{"normalize_top_k": false, "routed_scale": 1.0, "beta1": 0.95}
Below are experts of layer 8 (counted from 0) of a mixture-of-experts language model. Rows are named router (the router's row for the expert) and show model dimensions 256-383. Each number is 500 + 25 x the weight over its row's rms, rounded and kept within 0 to 999. Numbers have three digits each.
After each expert's rows: a language model's description of what the expert responds to. This comes from a sample of Wikipedia text that the model never trained on.

# expert 2
router:497509491479481512504550516483501522449491499490495490472550495525477500489517476472532531524523496472507489513495542454494506503537468508471544500501485497489497462502469464508521528569516523535510478465496505522519497526488453493467488508495486500507529468536552496491489490496557486529499523481504491444493489495503502466492482466475513518468493492496507541492480496494517481513493
What it handles: Pronouns, auxiliaries, conjunctions and negation in running prose, especially after commas or periods, such as to, was, which, not, she.

# expert 12
router:495478456502526504456514522533532476497486498505521489487513532472543513542523467498516516498527499559507462510486500511457479516553457460507451523485469513477482445503526486501516520502477493528515472482497504487511464478504484490454432523491494499504523492522515501472510484474486494498525510475464482443515498503484508530538490449478491509483488516513495515471511451517488505487499
What it handles: Prepositions like by, of, with before names, plus adjectives and nouns modifying a following noun, such as chaired by, second, first, online.

# expert 9
router:440499505506482519504543474521533539489504518477480435486510499487492489549496461528489522517484482488552517542463526477481483453533488496516506519525465497470479538488465475482538498514488508538484481505480506503520520517468468509479472512532524504476544486503575465470530472527515488496473533475473507475456486497484512476530482470463454516499479492479509565486528504455530478505474
What it handles: Past-tense verbs and participles right after a subject or auxiliary in narrative prose, such as won, made, opened, persuaded, received.

# expert 10
router:494515516475458550465528503565483498501496493479525469465532489503494507522481465491523504510492497523507531526514516444488471505536468468499514529488491472513502507507488520524527543532474521518549459483513450481478482462464488499487480509491512506498507475512504457480525472481561523508473495491465508499458497490530452470484510494474500498482485493445496480466490509511501516486489
What it handles: Numeric tokens in dates, scores, counts and table cells, such as 25 entries, 196(1), 0.(7), 22 goals.

# expert 6
router:533494457521495541490515548500452522485490512526455477513532478479481489469505469519526496505520484551515475493450514453503499519522503456510516493515456487491476502502520492498510513509482493524499437460527494483473494525510455473487476532497533536484513510509527500479514510520509535531461493465458455471475537503516490527494508476501472506501526455498478517494513459466490496509493
What it handles: Pipes, colons and header words in section titles, infoboxes and statistics tables, such as Year:, | Team |, National, Composition.

# expert 7
router:481490476462491518540506489552535501515536462523469454479520478513520466507501451505519546491499461471487489567484488486508490541524474510526495530500447530542491540531531519552526490537498515564532457476479488527489484476470461481492456519519527485482508496542512459478514488505518535508465473469470499451471465467489500488517493481480505511487510476517480510469523458462497495485494
What it handles: Word pieces inside personal names, mostly non-English surnames in cast lists, sports tables and bios, such as -ović, -mann, Binoche, Ambedkar.

# expert 14
router:502490475489500500462528527501441517459471462507482482470498542465473511489513479511517490498538497534489506525490542506511486528526464476499486501492452500471456483497538518480511534515462542563467447465473505507529527471512499514438499532484484549470529496516512510498502485496516512494456502464471504465507485460490501516522524490485510488452494503491476548466495482485503489484476
What it handles: Short letter chunks inside longer words split into pieces, often after a capital start, such as c(re)ative, unsc(at)hed, Dec(or)ated.

# expert 15
router:534508507544494540485490516503521505458497506513513467479504522527507491518565498479489529455503488545501489538493544476485524534563484520541465474477526511488492442481545468498508495516477515516489478468522493489547492480514489473479506542462521513514542498519557518517478535463537472477495511482483489468521445479507538507535487510484474503482489493509514496496517493483490505495462
What it handles: Digits, decimal points, spaces, en dashes and degree symbols in stats tables, scores, measurements, years and coordinates, such as 42.3, 6–3, °N.

# expert 8
router:527498495474487514478500512546492481465529550514495468493497538532482553482521471510520512472474482498482483501504538503460505510552487476535490518500443517504475470520497476498470536544474513565522524442469461545524485479537446481458446486472493514459541480504502512457505480477509496480451495479482463455501493480470510510533498474459514506487482522510464523472496482515481480478475
What it handles: Words inside quoted song, film and book titles and personal first names, such as You, Love, Wanna, Mike, Joe.

# expert 0
router:503530488476500558489503489513534502478457514532499517483503501475522524531522480499495510499535452491528482517449546436453516488554464473513493528525471482522473509499533500489486523535489510466563496477479477498497498487483462471496473536491528509456540469485505488470489515462546490506508497502489497471476482519471473534523521534494505518461484480491442525481487490504500491480477
What it handles: First capital letter or opening piece of proper names, initials and acronyms in lists, tables and parentheses, such as D(undee), M(AC), Sh(igeru).

# expert 1
router:490520478487476548470526495501513500480496474566494484486511508494474486521533457495483527490514480548492525483431511498482500519521458458555527498469496517533504477515525444517517525555497475517504486469494487517504499476516484478496481534502497493527517498527547504518516477473503465509525550496481510459477476521491463470515498417473513515502522528471527491504501461499498535502496
What it handles: The word "the" or "The", plus line-start dashes in bulleted lists and pipes in tables, such as "- Country", "in the early".

# expert 3
router:512457494534483501488535518497462498486469487506543444510525510475479434474514506500538500485519493519504471552507498496476511502587486504539507530464451547507444523541558482510508500517482482519520463495480517526467496501485471488477444526484514525472496531506504441440491566475500519502502506510521500431483519525506511507547514510478499480461487471542483525491513527466541527475510
What it handles: Word-internal pieces and descriptive nouns or adjectives in science, anatomy and taxonomy text, such as mon|ocyte, endot|hel|ial, water, acid, tiny.

# expert 5
router:490513489525472547507488493494505492461521505533510493466505526490485505520508464488481496481473484494512483486487496461501501516538483473497489469470479493503489484496517464500515504494470510522533483505511514531550461474505506485470492493484524535488527491549547525514464471530512501463512515484485513448524473545498534483508494492490506525516470469460494543511494461489507522489468
What it handles: Commas after clauses, places or numbers, plus closing parentheses, quotes and table pipes, such as "Alberta, Canada", "100,000", "),".

# expert 4
router:492507506479516477454524510523464530442499501477520474480505487532466508522535478517527545521539471478513470519486554477495501483539457496476509522496475480479478474535525492501555491521490543542480513514521489503494498508478470494468496508469469470483495481524496475462541466490540485497516536493471499487454459521519486454498462472493492505481478498456510509484504469493495493523479
What it handles: Ordinary common nouns heading a noun phrase after the, a or his, such as number, year, role, movement, students.

# expert 13
router:460505486488482493494516507489497472472489496533478434446509510525518518502539479523510511483524502497518477530465502523510505514518486511492473479507479521494502484503491519538501487536450488513527493464455535497494480472528446478512504543481492483447530523551518461479489520507513487473489541534487507454467491496465477518480476474476491499472489450472489557516549494489511541469457
What it handles: Words of geographic and institutional names, usually after "in", "of" or a direction word, such as South Yorkshire, San Francisco, United States.